Weights of a small mixture-of-experts language model, trained from scratch on English Wikipedia.
Size: 20 layers, width 256, vocabulary 23445, 66.8M parameters.
Experts: 32 experts in each of 14 layers, 128 SwiGLU neurons an expert, 2 picks a token, a softmax router, a shared expert of 320 neurons.
Training: a variant of Adam for the experts, 224M tokens, 6836 steps.
Below are experts of layer 13 (counted from 0) of a mixture-of-experts language model. Rows are named router (the router's row for the expert), gate (a neuron's input weights, with its number), up (a neuron's input weights, with its number), down (a neuron's output weights, with its number) and show model dimensions 192-223. Each number is 50 + 15 x the weight over its row's rms, rounded and kept within 0 to 99.
Before each expert's rows: a language model's description of what the expert responds to; "mostly gets" lists some tokens that are sent to it at least half of the time. This comes from a sample of Wikipedia text that the model never trained on.

# expert 25
Prepositions and action verbs in biographical narrative, such as was born in, moved to, joined, returned to, off, departed for.
mostly gets: " off", " was born", " returned to", ", on", " joined", " moved to"
router:42 52 59 49 74 48 34 48 58 63 31 55 87 39 39 47 49 46 49 60 35 59 71 56 66 45 32 65 28 54 62 72
gate0:47 34 50 73 44 40 20 47 40 41 88 59 59 34 51 53 52 44 17 67 51 50 59 42 34 48 41 30 50 57 37 80
up0:34 18 59 44 43 61 56 10 50 66 54 60 48 76 35 33 84 51 41 29 72 53 59 40 58 60 50 53 72 43 51 25
down0:50 36 66 52 49 49 49 51 76 22 45 79 61 76 65 49 66 37 62 64 68 46 73 59 25 59 58 54 34 44 59 78
gate1:55 46 23 46 62 36 52 63 47 42 54 76 50 47 61 50 54 55 35 33 40 62 64 60 61 32 50 76 33 78 33 82
up1:59 37 56 55 59 24 23 33 43 37 37 55 71 07 80 52 61 49 37 27 27 83 55 69 79 60 40 62 48 31 74 66
down1:62 69 39 29 59 37 60 38 65 27 49 40 56 83 58 49 63 67 40 52 84 43 42 43 10 38 57 35 52 00 45 38
gate2:58 30 23 23 56 65 47 47 55 37 65 25 37 41 40 39 46 41 52 44 38 32 56 39 50 15 37 56 30 51 61 63
up2:63 68 62 29 49 48 68 66 46 64 65 57 32 54 31 59 69 46 65 35 59 36 14 80 41 29 25 40 53 51 36 23
down2:41 73 42 73 56 35 69 33 38 60 52 61 31 26 49 62 64 43 57 53 63 55 43 51 43 50 69 39 35 43 33 69
gate3:39 41 36 38 57 23 27 44 76 69 49 57 55 75 48 40 61 37 40 51 57 81 78 52 60 56 45 73 46 59 55 47
up3:32 36 51 65 28 54 49 20 46 46 58 54 45 55 50 34 42 35 53 59 34 76 74 38 38 71 67 67 80 57 53 35
down3:58 45 42 57 57 40 66 34 49 34 62 63 68 40 55 32 38 26 43 52 45 83 50 45 57 49 71 51 37 38 56 38
gate4:52 28 40 46 54 46 73 66 48 55 59 26 35 37 37 57 41 26 48 70 32 39 34 42 62 21 54 35 44 72 43 99
up4:62 18 41 57 55 64 64 25 61 40 32 49 41 80 40 36 35 42 41 57 43 81 53 78 62 20 36 60 40 53 92 68
down4:65 62 43 53 40 56 53 27 40 40 38 28 54 58 68 20 64 36 45 33 48 83 60 63 58 55 76 81 52 42 29 50
gate5:35 53 67 50 66 43 50 23 43 35 46 53 51 53 57 48 40 64 55 35 19 73 23 49 42 79 83 54 71 36 70 56
up5:38 30 56 47 35 66 45 47 66 30 50 60 36 96 63 30 54 42 37 49 39 39 79 35 52 65 42 56 36 70 47 59
down5:67 52 56 53 35 79 70 72 44 44 40 79 36 63 77 48 46 74 32 61 44 71 68 60 23 57 42 78 58 42 48 41
gate6:39 42 83 14 44 51 65 76 67 64 64 50 45 28 35 65 36 61 48 59 68 43 58 65 58 54 68 59 63 30 50 66
up6:69 62 62 43 63 56 44 37 34 54 33 24 52 49 53 68 62 18 69 61 48 45 61 31 49 66 20 52 52 67 62 53
down6:45 64 56 64 64 32 60 43 69 36 73 46 53 58 47 32 40 74 28 51 42 70 16 50 51 69 34 63 69 71 38 86
gate7:45 48 62 39 95 12 38 50 60 45 38 49 40 35 22 22 60 43 65 35 25 31 45 74 46 48 25 53 33 42 55 82
up7:79 31 56 44 73 37 43 70 60 73 33 52 36 44 62 22 66 49 62 41 48 34 57 69 56 60 57 35 52 45 71 80
down7:58 75 62 35 25 43 41 57 65 54 79 51 43 52 52 54 74 47 58 30 73 37 53 35 67 50 47 37 40 06 56 54
gate8:25 51 48 53 48 45 39 65 66 81 35 62 51 54 76 51 66 52 33 69 63 32 44 32 84 34 58 58 24 68 50 59
up8:53 36 46 66 76 09 76 46 68 45 60 75 41 48 44 36 39 42 17 58 71 44 56 31 31 74 49 58 61 23 33 44
down8:51 58 32 50 14 53 54 67 62 18 50 63 36 46 47 69 37 66 49 51 41 80 25 64 44 57 37 46 58 32 51 50
gate9:17 23 37 64 61 35 16 64 35 55 31 30 51 30 46 38 74 25 44 54 40 41 58 64 56 48 30 35 38 37 59 39
up9:60 50 65 60 57 74 49 49 50 39 49 31 41 30 50 64 73 42 37 43 57 59 61 45 42 64 49 55 85 43 48 49
down9:60 74 65 52 57 45 48 77 47 71 50 55 58 40 58 79 27 56 48 52 42 45 48 27 66 84 48 36 39 81 44 64
gate10:48 58 43 54 31 29 50 65 61 56 40 68 53 42 44 53 61 39 49 62 31 44 31 50 44 51 14 66 47 54 30 55
up10:78 18 50 59 61 40 26 21 74 63 70 66 38 39 43 32 56 47 14 36 52 67 52 48 75 50 50 78 44 54 60 87
down10:70 52 65 37 58 68 46 33 53 67 34 34 58 52 35 67 70 38 57 30 36 45 41 74 64 58 59 57 53 44 70 71
gate11:49 37 70 71 38 62 43 50 32 54 41 34 44 42 24 45 25 56 37 68 50 66 44 54 29 67 43 70 49 47 59 51
up11:26 54 14 59 18 59 40 43 76 37 66 54 55 46 52 47 72 37 94 28 34 63 56 46 21 76 60 68 65 74 28 66
down11:47 69 11 49 39 60 33 35 64 14 21 25 67 41 40 25 48 64 63 21 44 64 49 59 63 61 44 59 62 41 42 54
gate12:47 49 59 64 69 84 53 52 38 50 51 70 27 46 29 35 10 54 42 41 17 93 48 32 62 55 23 62 32 41 60 42
up12:35 61 39 41 62 46 63 50 35 37 56 53 79 53 46 49 59 17 38 53 33 70 59 22 62 54 35 66 53 74 43 69
down12:69 61 76 61 54 59 52 55 67 40 77 55 32 70 36 40 41 58 35 65 49 54 23 59 39 34 63 48 44 63 35 75
gate13:55 46 22 32 72 25 46 64 64 65 36 52 56 20 33 28 40 29 35 19 54 56 46 59 50 50 65 66 58 35 45 52
up13:53 30 31 48 47 41 73 30 38 78 55 61 42 50 36 54 76 38 17 44 80 48 65 45 43 50 67 65 63 62 46 58
down13:41 33 62 74 33 50 60 58 72 49 18 44 52 44 75 57 51 47 52 62 51 12 41 38 60 56 55 36 79 70 64 60